Below are experts of layer 3 (counted from 0) of a mixture-of-experts language model. Rows are named router (the router's row for the expert), up (a neuron's input weights, with its number), down (a neuron's output weights, with its number) and show model dimensions 0-223. Each number is 128 + 24 x the weight over its row's rms, rounded and kept within 0 to 255. Numbers have three digits each.
After each expert's rows: a language model's description of what the expert responds to; "raises" lists some tokens whose logits its average output raises strongly, later layers aside. This comes from a sample of Wikipedia text that the model never trained on.

# expert 56
router:125086121159150124107116111138093132130168119116149164106128172133133149092130154155096180149118138104131138114146135148106151100128082106093104134153108160123144151151148084134125149154075177160153142142144125123129161113142103124153139144149100118131169112131158108146159114128151136157098105150129135140106160157128181161148116152106064104126128103152094130151095077103098142130107160161150154123137127151150143137112136133141130148108072140149112120100119125133118122112119132106120142124124119108107097134141094105131103125121114141118165152111125103080134123102128114141120128157087136150189099137156143115130116111113158171147119105092118072066101099087106090125182
up0:120122138127111068119180087161137138161121079134108159121126131141090133111111117100063145144141103121160140115119088105133148128177164131132130152122138116133078125128129132147119091118147135157116097120115112114148130113115143163144163169160160096124115098102118122121139138139157122115126093155083142106142180109131120123127101103078114140140128128115147118164111114143139111098106198091143137128126130106108151110098072099152139151099165091173140152146111149125144161125099136106141184091112146108111140138140099083146149123128147171116179128123118140139124120089148116101095133179113101157154110112117136190136107125104103147151137117131132114138133162157136156119098
down0:138168132110109104123124091128126113123107143101137101121138134128139127129123136166088124106124119158117126114106128126146130136104143175128124127090129113093144156156081130099149156119143110172137165152169096083147170094156169151089095139112059155162137148120164089153055131140132113116169158122112128150093132104109119169129111112159144103065135169130098146145123149136169133141121098118129105112141136094114133104137156119117127183125097147087124148092142141164116100156160134179098122108156139118154120124121161101125121162126144133157134126126165123110148144102096141128140124136090115095108139111143177150098130159105137157080087112112127128143133157104147101108144
up1:127111144137138134131113113098117141141096086159113118143137139107132124125122149131074114129152142123113140099158125108141136133124130134116115152127157109162118125105128101142180161191091115109141119118139069134106104109158118138114162110122119157107116090133165093129176141132110128172117142107118129107128083142133179126152143117095121120121180126148131119080096096143129131150144048103125126093119111185169177103117096104165164109135118164131128136100128082095145142122084131128147121128107144126175143094176162163131077135109119116113127131122138162133153108124085115141095130165131130119159165124135093135163124120148119169146104137160119104140152085118158095107145
down1:177137120159123107120096109165115159145088109114131126130138139120158127127093069116131110097128120103143151135125133166117125125162133161107160110080142145124117161132136081133119135102150162148141146106106123122108135116137104158126124147081117136150173151162151134139125168105099129121137149155156106128100114136124143168144096146083109157155121122114140151122170120099159127105144183124172155111106122157126094116144138096140134131087139142126120098127100151117151126149100117145152049131082142095115111115148122119121154186099166099159140087136088139123144159106141100104084153109131107141110110179119173141114113115104124131099164133145142098107115106101117121128201
up2:139129097089077106153111148105123101087126134119139128126145125158150130120144126125111150126169135143090149121082119122136144149139079126099090120133165160125125113130139106106156128137136158162129137165107133148089099138104097096183156143143146138162138162129111172155133105119139128147118169123122125147132139140138116161136129105077139162124107109200130112133110105120124128109149122110147143147139118152120164113175129092127159177148096089186112122109089124175093119131108139115139154119138106137095160121122092136176131092137168140130113099122141136102169112075122123116105105113136074139170149114172098094106131136112085146110121160152101137079131103149095132118150
down2:121137143083153170093137114147170128095138114109146111109088132110089172125161099146132113096137168130115156148127162124113125110114112124095133131119122131129106131124123153165139147116125076149104109134143087109148112134122123125128132133133156135154112120131102115138065085133146122158137088132162180140176118119179177135105169143170083116102116123146102139132109136094137143091136108119143155133134152154097112080157143129099108131169147149142098131150122146104152138154124055128128099106103135113113115153127160080177130155105109173142161118088123115107092170124128090133128160145115135116126151125098121201140131109124173129112113125082155136142094127128139142130140
It responds to: First digit of numbers after spaces, dashes or slashes, mostly 2 in years like 2006, plus event numbers and scores.
raises: "0", "7", "6", "5", "8", "3"

# expert 35
router:148101116067142134151077144152085159169144107164124120121128117122143129111118088113150130144095146119132145145125139111126159142106088110104121170119120150085142100128104109120080154103122120146055119152137112145145170083114094145127165174166122096088094133134144130131137140118156112119128123158151158146088129137127114134123113108131122146096155140145091085144173120117122124111142148138121126112146098152133180143092119162120143139131136106133117112125089113153105182114111134096059140159139122143119109138128143086118107115145082191149153120124139094125120142122141116127118121162088182164116109127130143137116126123156119112107127084134142133184175106125155113154164
up1:112099137108172104148152113085126126134120135130114140119146138150159121096132148144155160123128128117108157163119111142149128095105142152121127136138129171108150155139128088157139094176139128116111116145109118151129179046072083136142117141115086087070115176076126111169116147121146151136078123167124099147146139113123160142138086134116144142120166103148163114131127152132139148063104096111095137101090131095134146152139161115135130106101135102137132084153094125129147137124162118101099174133109122118131123140183113130097111161118137115125105111146149138159124146079128130139085156127133174147115158125162127112106128134132158110092133089110137111126123149168153114134101
down1:119159113103144144166136121154115163133141103074100145123139144111199146149113147156077170127109092115098111121094100154148112101100195153116144148137147135141138152153153127155129113134154154149135120133110119110089112150136114125131141082121076142149122124126167100134126149137124109120127098102170136130122154134081144122115143126094173108125151142134115153135131163130144097067106108135107141173148140095153133108160190128114166143110131081127169147131117119129124158154112115091123123109124094097130107090122132129109106131161101123144144105127135147106132153116148141102124125131133089107101157176131131081093169135127116106139129153137140119082095121156129062128178
up2:115129162097097122160143127116112112105117158114129157115100136118115137138142090122127127152097132116117129187157109122130105144161150143154155109140129102112156085138093094120119125108134121129096140111120149162153142149083134123151167139136098121147204119151163144107099105125125146157164114113124132130109114145124129122114085114076143134126157097153121097104143121121116124111132093155151118089141123113126149160125131132099107146151160132142133115121124157139163118076163147115150148106088137157125150090166138123164124113129101162116099110148147128142148131125132151090150118091100177134094154105154183099100137097171162089079128107087129093174123178069156092147143
down2:096143133121109117128119092174101166159141116127136112120150140131124167131165121122111121103135142079092124133139093121153116100168153178120188135128108150133123173113124114113105121090125120130171113120119101090139120108154156207152170135114142117116144101123142131138186159103147168150117134142099178139147143132110076093118104143135108149117128133084144132135152120122134114112096161093125117096168128135148122099122123093106127149165094119157138128095113103108122110123139121149131132135109068135152130116114139149145094101124119182135130129081146136226151102100130138121108120144151122118083118127134135113142145153095148128161076112132143109095142158130113122130120
up3:114147162087139114151064113094143119195071137147116122079109161126145127078103113124163158114144111123105111138142088137151143148078138176111105076107135121097169126163121098115105104150144156162146142165130127114165132085125138139124135160163135155074156139100123132140128139168136122121117149142115127119138149150181156102147100092094115109125125184118127085121140092182104111118100128130112146105163130121167114135128112110130095129113135100131112124174124076151127121175108116152112163141128104131139142101152111132141169124161157126139122103120114086117163171137145112116121109138115156158117125117142111158142125136124140116100157082129136127123156092123145134141115
down3:127114109144090089159148125127150167132130115085174139139134083083136106126143144095150138126137119151157117143146131067122119144149149125166156125133175104021131102144142107085141152115099135139143137097152190136103118112107101104135139135106103131139143123113131163080141103138078137107116127132115122147143108145116072138164150100159104153193110163114106115107107120097134145137138076133122118104128140145156113170123136166133157089146129148118125108148145111105160146104178101117142121111133157129110139093154147128106143135120148136119133085131127162120112137121147134136158131167163120097131113145119101092123146080096102139137165127134114133131118143144113151169121
It responds to: Single-letter pieces inside rare or foreign words and table win/loss letters, such as key-n-ote, c-z-yli, ra-v-aged, W.
raises: " firm", "id", "used", "ary"

# expert 26
router:153103143141140144183124146142115157136120105119105128149146164113145123112095091135138167114102108137137155112123123131097090171123100119090113149100070152109117133093138086139152122108103112103146153133153165102114168149124087141116142139115147082140070149128115140136187158092109121110123107122172107157089135137132128145132143157153142126167138156119103138125148144127128096158125122150104149106182109140114108149137091150129100175142112150142116088148123120122109096127162101098131118172109135109117133107100110121140087158115165165108111172095119101119154143160069138197137131144112096120160067109120139097143159089141110108149134141130123110128130091137118126146130
up1:116135128134115096156153139112152136123131163124156148129083128163101104129159126135129132083117134159173119197147115119164153117184126128129127176109090105132143133161112139131155141110126115103105091134159113145176111100131142124113087108103134138096107100138133095053153133130130134152135104125098090133130100146092114089161158169133115111117131143131120103160169100142117163110140109085138090108125156132129092140122114104113134095118086105152149130115091157105145139115120161134138177161186112122109143142108125140148160117125074130106090139158103109159090132114135118118075141182110153144110118144139140077087138148132131134142114136162139106139166147107117118147131
down1:123111163105152153139154137142149136125140107144122127117096145088107132118104116122069114117102118135132079176137149144132104157128079160100109130113107128136106091150130185135086129070143161162100143105191127135092161122110118139101122159128087168111167145117135098147111170173101133113126132153126160090082098135107150129130115075140131191125121121156100101126160149144114125132122134128137121104118112109133146099160118103117113137144157137137140090146088166110126143150091121132116105150055147100161097148166140102113133108114109139139118132147138118126149149136148128119147153115094116116115177162137120160115168114160124127119159131141153139169117144114164087108108
up2:117138152149129103156129104097117140144162155140103108114110121127129150131177148141147121142152115115147092134138152098149090132121112141123166145132141120148155127131095120138146116118191161145149148108109129152111178125114119087145157094151124142080124132144132100078142091122107151141140151107146101101124090123129126106126139094103139116124182102121109095153171085105164098128155076141127135113131121136140108162126148103130110115103184089163157118137136080129112162114133147116095124165142138149177116134098074079087119131129078091146128128110154134114150142089157106106136200124124183142153135098120127102126091127160171151133133149138107128127115117094162133116134
down2:175163086150151088111167136155103167185115142098132120080165117146139147131122109123159124146124099138112135112132158114133112133178141177143166120134120169124154132135079140118119108128098123128103135106105094071128164113125136145101135133160116143133136079105110126089145121095133102108093075156179147136134131195160147118127157153097163058169112112111116127061157131088102119124128149145128127127161127117155139188126126151125121121146134112136159152090125101120130137123136147154097149114142128176135134113170111125138101144128091111144106131127162112144148091134141141138131146093114096127134111085100141120087110096153143125128141107119129101114119121144124113134145
up3:155172154118139109139092120152159088072182146127108125142116112142127095132116183125134145173125120078147132116128147126145130143095110125113162076126134115123136140102132149155124094147105152125114129139137115124168099157091132094156120115140149082146169131170108098070118117130171107144120152146103101114102131156110142121146143110162146093121119091117121139169159111102143099105133095141176139159131107083127121129132098122122128159131141098155109108118142113146114170077097132109127171132152131149137150055116119137133128090160088088097117112085189137117107154129141137146154115111149120130174133141144132158123120127132141106132107135124127162166102158117132126134080
down3:121113145088108125096103163120112136150129153121120135141140152092125140164113127130145140122127156152171132134102127112157112152109146124105140147157101114111124140158141125153146175121131103075157082138084175085135194106138127098148126141117116106125119129130170127142139132118115093121130092115083138155175135165106128155162144113093143166144164134117114149137119102133138113099159131104083096103109097120148153122123133120120134153063122098130131142078139106100145121084159129100116087145119149072148117130112128128178165134111134150079193110090131122147131114159151132120086106101132150138173136131108132108120188172108111151168107118137154153109114114135127142108115
It responds to: "There is/are" opening sentences in descriptive text, plus line breaks and names in lists and infoboxes, like Votes, Final, Dick.
raises: "istics", "izing", "izes", "sburg", "ardo"

# expert 43
router:148104146144142142182122145141115162135121108120108132144141166117143122110083092134137168114104111137138150110111124123100095168117097123094109146104071150107121133095139084138151128111104110092145156134151161100115168145122085142117136132112147082140073143131111143140182155091103115101125109122171110155090139135130123146129150156153144131163136160118098133122148146130128102158122121151106146104176108139109113145136090151129104172144115150143115077149126120117107094119159095099127122172106134104113126109098109127136084152118159162105108170098117104124154141150068127191148128145116094117161055114121144093148155088134102105147132136130128108121130086135120127147123
up1:127139113081105103131080076106113094126125138125162101185110131160127129148142159087129149110132129151135112129148132075162139144150111142156149133163095144135133098119130128156157140141102128146074139116119108154143134144098152138145115128119110126145150127101108139120155053093130137111126140117099128111149167104145104091124112140159133112103125142135153182170067115085126159130125146102142148177100095124149164111088162102101105167099152110106142103126142078147114109148121166125121203109143130155140129164142074127094142145131074123177143126106155148133132135082103114133156140133134129145130124096145150130139113111141153091123127089145123113149143129138124136138119
down1:130122130138080120149087129166110132106126126117157106120109116152109125154139110129149158127085120087134113138128099116126109126123124152165094106146092121158131086135147134097096121144169108113161118153122124171163123118127162161144105181119150142099142094123141134109112091106151089108136071162109138134170156112161144131163125127110087156080164121141129153150092111150131149115135168118150150105126115163132118093147131125112110161108117129143111064184158110159092104075126127106098141142144133100136134138130121093096164121147165123137137146142133188107102093167158146145148098142089112149130109149157123143116154152127111113164134066117136142114102156165148108109109
up2:111123121119186121095111110120128092169133131116137151085130088178097126124162112107082158166116149124155092109171165117149165101109183139123127114109139158151169156142117143159088140122159149137061115196130134116122156171115141113087105104155106108077093111146150111121105131146101100144113158107136148158085138138105165119129127106114126150152152130139121109124117149147105149096148111114095108145121139151123136169093129124151142112131134119117107155130122079130142145139125144130140129086098095124146091133157111092132130112120128174156133133162151134113120102068149118125158151123166141103080110126125091108153151136119130138123118131142139125151098172127148110079139
down2:146174113108131146162114138065083152147146114152179174118136150126109146157098129130151102133148096126158153113124113151136115129142142161126200114148102116137138108131059131077133135135144151133139120127129143141114133147155091105120129144085168113123137138155092124123180144115101101143159117138111134113153071144127113104094090121140152123141112144106156148128141143110129142141138126142124107130085092148116161093123131110173129157116131154115112090150143176165134132136091143074147141101099127105136141134122129125125104144127149066137097085097083098154143093074126124121082117165113146120119149157133137158119128135128134145139082143182113129125109125122126107117176
up3:111085103105162113121092100125146121132109105134168132127152122207145146137121095132088145118122127165146111132126146147133120171128149124136117112124167138137150124142083155144165139112151157145135127136126131156156117144126150077144087109140100152136145104125145138144129143115117100141136143112124152157119082171107078079112130086081164123126147119114123113130084145155143124108179199133122139116158181140118091129104130134116155123134137108140101104123131082128131128147123092183099131111131107119136135164119148142098140119100127148144123146078156143122147115095093093094110160137121086128152148146099132133138110166126111152070104073160159111145145134150146077123147
down3:116106091128128163164109155092142127146127137145138124137190163105109113122136126155118117123114134157131143126122105124141127104134113113136138107134127135143127110102106154070134149123108093137123129133122126149115092130124145142149150098104165085076113142156159142111096095130171140148160134131166132142120097122125109156124133152103132153108104153127138118121105093176177187070149133137142143136130068133128119160112110128167172094138159102117078146149129150115162174127119107099079129123135183129092143141115120160113153111153122124161140151098046091155120128138136111116163109088119109089129149162117126103128094135153150162134153114076099103103158143108139126137123
It responds to: Later digits in percentages, vote counts and coordinates in election and result tables, e.g. 1.8, 11,625, 21.5%.
raises: "ments", "weight", "achment", "sburg", "oku", "boro"

# expert 24
router:150100143138140158178127135135114160136122111123113132148144166115145121110086095142149168116100113135135154109114120124098091176129094119088114146101075151108119130100140086142157133111102111105143154129154159105111168143126088140120144133112146078142065148124114138147185154098101121108121103121174110156091136131133128147127156160155143127164133155115099139127144152128130099159131118155112149107180109133113108140130095150132103165145113154137117084151129128121103095119161097095123143171116142108120126109101107118142087157114167168105112166097120109125156146155072129191140127147116093118159066110117143101135154087142097107147126147130129108122130083130123120149124
up1:107107140122099124133155128147119144117140105127158114104097101150101130117100131114101128155136093144187121135126127150106146121136133141086127104120111099173124120136103116112165137155125147106140067096123126118140128105148145148117111098171133156144123073080155098101131136204156159146151157132152133123105149141130101150132098134126142113134120133155137077176115159093147132147132095107106107097108175123157114160098151095154130101110141097138105124149101126129148125100122126208130132100149119141130126146134058149144130126149103182158171102140098147126119109084120097119146149162118165076151168125146169135103126106145166111125134117149161104121126110109132102109133
down1:138135099126145099144146086105133150126115115093143121126127104134126116128118161120126176083099112115139165105140119102152157042112144151124108111123175126148108129119118078147140084128130108103103134131103145135166156148132161168110147146144132089139131093131175115131081119157123180109139154109144176105154144155102088128106091154145121118145136135177068124113118135126112140157167144133131111137186124075117124123081097121174100120104137094116129124118156152099108166140084124131117095174162099165125132134098135127140136120145111131112132097151141164103100160118145128115134139154130113146124135133130102196149099158123119129185156112137121137117107122111113134122133
up2:142158129113115110164104134107141119119134155154093124128170136145148155084121161077145143145123140122125134117112149108133130126137139100107158140133120114143145102129119095118130095169131121141131094131166100136149134115132123123153092114140115142114144127156084091095073097112098161153160158088089111146116150132162128094186084108121127118125119117172128094157135137121124171138112079109106141122113142131110154124065167136145056116148150138127099143166130126178166116132147147093090181113163135130161093071113142136147109115115130130145099130125125094100131146117158085108138139145130186142112120137139172126141149093100150125127090140179110124132131122123125133107178
down2:133105178130139166125114136140116170156089124145187086082124137113174126101151136083151164084137167113078115134144097100136141059127107098137122122107131127125163122114114123115119135109153146139139152112102125137156127157178132144112124139115155122113102127135109133119146149091159125113171156109134149143172117124123119111130124137137078099142163122095131153138152140148126138110138206122088078106160107129120107123135145102119099152129110138118177105118119155148154167155122132074117122122080101082167079135102132127131099163140107166131152153099128116106132124139092144150091127133097118106138127153141119101146131139141111123107156163094157133115113096124158154128154
up3:097108147166130130114098117163144117142126165113132137185120114182139120164129105127117151104119148095081169112102100120101143137130152100124129148128106160124161114141141121123109130097173153113099110117106070161164124130103149111120161099155115162124122159123120175083153149203130137098164131119108117144084132124154134134132097132126163067146104114139139121127112112123109121121147153103114184152140148112175083118140131130144131147136149119108150115146174084145111113099100108109117172145155088158143119120180116127115117118130127123116105138112098135143105144156172139112094122135131085118131085143158129104085132099133173168140106115077143100108119107140113137127114
down3:132145128132157098122100087146114082160150111101162099101114162152147148118109097159121101159091140102111125122135101115129115128137112120137161165113125113090156120132116126080147095135141126117110146150120096110111135131120118142118133112165104093090139121189129142148158131134115142152092098110168113081115127131167138083134118092102115140124174132152188115140147127128166144113119111085049126122121139083151148115141154092127108111144100158159148164104144156123113140166106094163122100151098170107114128121105148140128180178131136106130179096157132108110145132108114164172150151129137138112136146127118144122088105148114143120138162154138143095116176122110157152107124
It responds to: Digits inside decimal coordinates and climate-table figures, plus field or subject nouns like literature, music, television, Liberal, Chicago.
raises: "aker", "illa", "room", "eda", "less", "alia"

# expert 9
router:074108132127139092143145128130129113180159133100145142127119140145143147110137174091128131130134095107150115138139150121167100087141134128078128151166125130118174136110136170114120114115129169137133100131117146126129136158097129101180168099119138114132110105160164127150143128137081167174154144140092154133096138135104128160114141119101098115164128156126086156098102132137145136147102126122103162176075119128087138094158119180086110155134092135123107082112143112116111151127137140130154150121140112200125113130106116143145092141121137107093116151085118126100146119119106146167104114131120140108113083117135151126123106113171122119104081127168149120156109118069077151142136
up1:129148129120129090108134112127130156120151085127142146137130143097116145110108131111105138134132157164064091144143106130153130129142068122131167111118138114108126132117116146123135176105151131131177137095150154121189161124128103114146125196095139104126152131146100114125113133107137122122132144175109155152119150113097135127153091132128118139135122081132120128143145162111150128158122098135101135124115122126104165123121145136073128141125161133145083072110106125128150086115150137140182183174150135163095105131133109116123112110082161066135148122090134165158119099132056135132136136108148117129123175108110091073115126154167124115146112114122147123123130131125171143079154
down1:110115151124118122098152163161116121103139113078123119128093160172146107127147118108135136103123124119143110171112164125126127121139168106115165096091104111125153096096149107131097125114125120149129174092163131089098079134138139165141197094139122142103151158105093107135153127127144128122119133156148143130116093180091145154111149154165119094146093145091113125128074106065124153125168150111145141095156093119129131133152130126134100137149140069123131097153156172093146124143124131094171114138138145106098112117219129126114134107115132145124126156140147099163126131113094150125114137174128096102145123149155118147136162122143151112124136114091145131161120124092101129123139
up2:111110143139118146179142151132127104135117134149096150111099097117131052133140150154129119120113140094134159105135152137094124102124160160167116134088111183103119110130163169098139134131073120121113104139094146144122131126082132127173140121093165131110176154124151082132079128115150132112131131156101137127100162090131146106144108128120151145135136097131087171155133123131141120103133125100080139095147114148134122139150122122136123137098165156135130125161114138165158168109102095097103164131109083108118143072113145131122125154103134141148144113143113150147092082128075138167116134131122112128125131095203128146171117120097138103134158111176166144105152114105105124130145
down2:150109140124159150105130137113132150176114144111173123166133131120132191122098107148084122131132134129124125165139098184114142114159175143074140083120158106116137111153106126148111122127114155129142186134147147132099138132138126138074121110090119132160105159160144139122165115131100197146121099116116121124135102158107132140139132123097116137146151101097146093141160121119123170137113165109186137112113134111115156125122136149135093103152081124109162130135096107116161104149158121127198093122115173064147094116139131144151135106159125135142092119104130122123106142128105122170082137099131091133106139125088105126114116156132133113105090101121165109085104133142146131112095
up3:145145120160147150125121140100142176115185172106092150164087137105175132122153133138134136129147094135151132158157115117161126105119123115121127137108129117154119117133100146128123097154123164147115145140098098155089171155129109142118123109143103178092139153123127146076182081129123120170135085137140131155105097154126096158135132147148146070118102094157099122117158120135126135128127133142076117127146095104174099154176129128143136141160104145119102123115159148147108127117167071096100142135170106169115136112135127107144126122166163081108150131111108138132134140144126102085126129125140123101156141177105105121094126110116107132081098106171163116154141121116097148101091
down3:083111119102052133124117113134106093131087105087131088085161155187134133116140083165111139126121107118110107131131137175111137126136165129182112117125138134113104195165178123146131133133129157146075149129132060148110110154094144134096155121120133093136114124133095135097131151124168131115099101101118081103152120159159179136142098113135141120139123131170132179130095150112098115142094103139173145105119152137156130129144092135133091129110137127100137162133122153115123148129145189144119111159099115098166136111106134139117111142120097126091133108113160161134128140133168132124110128142155176128099136146160105123155138144154156104142130137115115131123111107159104131128142
It responds to: Single digits starting or inside numbers, mostly in tables, scores, coordinates and statistics, e.g. 1, 2, 0, plus Pts and Apps headers.
raises: ",", ".", " in", " (", " ", " is"

# expert 52
router:155114126145127134154155154151119153109118141143123100133118190119163101088098102122139132118146098122138173138139131133102101135115127121116139132118087172148129145063141085147126175133140139126135093152169140139115135112080130112125104132124111136145116144098142158133141155115107079061083126155165109159086108108182080157147137123134143133131129134116139148151133142126106132123140139163118107162163168133132133192143126096133124148162121146158103101127098112096115147082129110118156127120117124122157144092179123175119137150129108159148129163117109113142139161141094153143132118120105130101122070152123087117154114110142107113116112152095140064115109092081113147126094
up1:141132122099184094103128118103136108174153156128124108109121101123140137093103128123144182172138108155117131120135162176122123094082103135104164136177108137146178128139123152129125139101139114146111117140124115166112142155137143128106129099139152148097145093162133107102106118154108149102132119144108155143124104096151119139097112096112113146162125097127167144123119138150104118147161120124128060143146139145152124133101126124116165083115154130124118125132100115116131155132091104164142159150159092176166107105143122157128111130149102122144116138124114170130140094089130089102106123095130153086034103152138137139138102145148085106131155152099115149182094132155168137126099
down1:149138126135145131142175155154114094129091110084112106131152132122192114091166112141161110096139101115120139113143149093114088116125148154108135134104113157115133161143134148153127159118175132115121141131195131134122128160151155162131114095117152142136122149137119126101137156127111092099127141113157151145146117126144139157084174138120131154153087114100111104136137110131105110115145141119138109087131137112115051135133143120102122151085106123147136164086109123176119175095154110083157096182139116165097126114109150146131132127152109142133154125129140107166086142154108154197110084111141141109081111125108158107113126109150164106097115107124118102109115160143149109101094
up2:125130117139076093129113138144123127096085131141160124129111117152121157122118139115104130151149150142124158094157134121126125108132094130136091134126110098140162101122096109156066179159067120164090094129120089110111118108111186099095121131143087185115124114144137165129132154131110147135165160117092131195137096106125129120113125132115116124163109121105152138147157067132104140135119107112118114121093177098133121153135123147107143114145152100168163121129100170157155147141117116072133118126131167143159150081181106161117146131141107119147129150111129104148125149115150104146154135141122155135160159158172112120120122161118126128147121105084168088123130122104144092097123
down2:121128182089143149105119169103124099126178167120147163175135132109100175132102121133165089146160157127139139105083152147159087155163143118107143124096092135118095172147171110077131096142116124120130157166133112094132161099140153101121130090115145146121149155115156128130165156096120112115150150138137127091117125128102152127127128115091161138114098118106150112152164123128153149136124104099130150160102170113121150141086154116121172100064107103093120124137129104096077116113102136152118096102141123094117133099125132093110137118127083122111153132095137133132120199154139160172169122144104104117124130116142143124093175107140136134142101138130156123141110118116132124127154
up3:178157118103095112108124146107124129140119120112135154079114136142101152133081169134140155133164109164143136122174141128095127138130131118100149103152149207117145151117078125114129149144119125120154089135158099126145107103125072083149115108155130154127138107143132126133130116145123093099083126170093138146072137140113112101129134123127115112128118119098106139098132110131123137131164116115189100131098143134090159154092117119168166159127117144133125153139130124099115160104088132123114140161154082118128133117160148156113110151175131100134144112102130133144095124101090155128108160113111114087088198119133091120134130134156126121140126164188187143134120129104136089113134
down3:143121159127123092103099129183174155138176108145145100136141126117111117143147109135082100142098112132153151153120111174140164110139107137111179121117145100120098137158119140128107187130140125167127162141069123153070111100116142150110096117144106115114133133128092161156129162101100172104143081100140130143140085112126148128112120122126151129096121160098117127120124124141118145109125134162080117158127163130146117144092156128134134090112176128125080134139116141115110155156098140127131087131100162071117134101105112138122134135106123082144140125094081154106137140110156111108094140155147119157102098112142124183154096131125108144165145123113177155143121183153119128137150
It responds to: Spaced dashes, hyphens, slashes, plus signs and row ends in tables and results listings, e.g. Final – 7 February, 45.11 – 45.1.
raises: " which", "y", " time", " that"

# expert 20
router:154112134135143139122166107110150143112133079083128126136101127149123120117089080110115161123113115127134137131133122152114154095140114117096153131129113136122140074120133163117134097138098139157114148125152175101124131147120116125163083132122137066112172125142122105118140122122094114123117108180111136159121155105130151161126112122199124094118170156129078137160109103121141116127098092089109180124121139160161070166078164154179117114106132133104153129157124124090138161158117101143147125111118140162113096153174110138129125095138139144116098137123116162147101186112149133175120132139135157151124144140188113141123095091170122142137101113156137116119125086114132131102120
up1:154149129050135125198123111125160145123130137152181130123122156119164140120132152151099131118131140128118108106113114149120148160152088128126110108149080127105143106173169124140102128120110163155126101134107137111125146142152171096171124139134113120149130161106144164153155131130116096123124129117093091093129115077155088117148142086153151120154147094138167142151148096148143130126112096104096100119137121161122095150120134166139110129155085101127119141111143119126040133100096104130142086155136123154126160079109116185138088127115131137133139132078162127108104136100125113126150121129146134164148135133131132100123112164145139159099129099130061117120149144147131164134148
down1:105143144161109130141116094143131093189103155121103115137168120101124114116141099171095103128171139160160165125137145115115144084129173174118153137134165125110129115119112156100116128084107143116145121140159106147151156116100152125123100114150119116150133087126121127134099107132091149136130152168153149133140119123107103150137113166136130118131151151129110135098129129133117123083138142111122117157130092106155143109114148150136140176149159099142096169110120144097164119122134126135089100140103133083093100150141088114108114038114186129085104151148114110117126083116138143175144121106155094104125133144126153133162097136150120124121159155158150101119149108162131053113154
up2:168161087121106170126168132128087121134081113132140156132113141143188119170103136116126121103145157151133123164152119096084140106124103104081123138114140158062167107135129144126108133159152142136132099143144163122119111131122122130151111144130161071117169077140147084118134151143130143136121120163110113160123160121123132183112123099117074133114134143077111169134099138117152153124118100140148153091135138154146122133134102153131141182127105122161098112130091106114124097183131164111072126147109104144146118145136137147129100137116141131110101105148155140138092107153133147132121127200141150117102139117167133104079147113102124140067118103122120129130165123124114150133128
down2:122164122159123117150126158124155095133117178168172147087158109125107120117134156117137110152113104124102136116123178132139147129137097090155146161109154075155132111144125158131107083119120095139150146136103128080122145135169141103140111132104112134155124138084161094092110159125118132127129165118093060099124120122134115133125158100135125106117131117140109108160141122138150125137094101177104132139086125125133119160162201120121091136141109156148135101152128140128118089102128110120129096096119156070137115120136171135134133134185096166197130149104118146133147140109133105138120110104128130121138129094118085169172188089115118116117136114152124137176100127143143128108109
up3:128138164138098117126134166121139099098086102124126141096163128121126117115082209143151174169103134106156119128129081181134123108102119117137115127137152134129155099110162131167133117118099118133163108131115149104144099146119119122163138135104096096111128136162122107112137139174113138107106171115122136122092145102121115131149143135152132163140148139104117149130137098171128169124096115109129090111123155109124130136133111174123147101135148130141164113122183153138149143120126092121147130162157088135171094096090090118139147083139128123110096121162101134157086177078152089124159149120152133150157154113154147135114134146103107107101082105077169141153118124109158138107167
down3:160117108137111121154140111201148123105127152104119138186116138102139137143130072097104078147102137114046150140142151093129137134123113109147138113149117133109119103124100115109170104155164120132176135131168141129134127119091145130127131116114143128136113118130148165141137129108129142125148137119103111144124121124113119131151143131110099139094161118130125135116115114110124140129121151144113165108131096117078107139138164113128130120113101126099135147119143116090113114130182155102158023122112145112157160168171187139124089133126129126113143124095162113129143092140131156160136121152072158137141092181110099139132142118153108130112144131191113128122157157165096096119099
It responds to: The word the or The, mostly after prepositions or at sentence and article starts, as in "of the United States", "The season".
raises: " latter", " same", " first"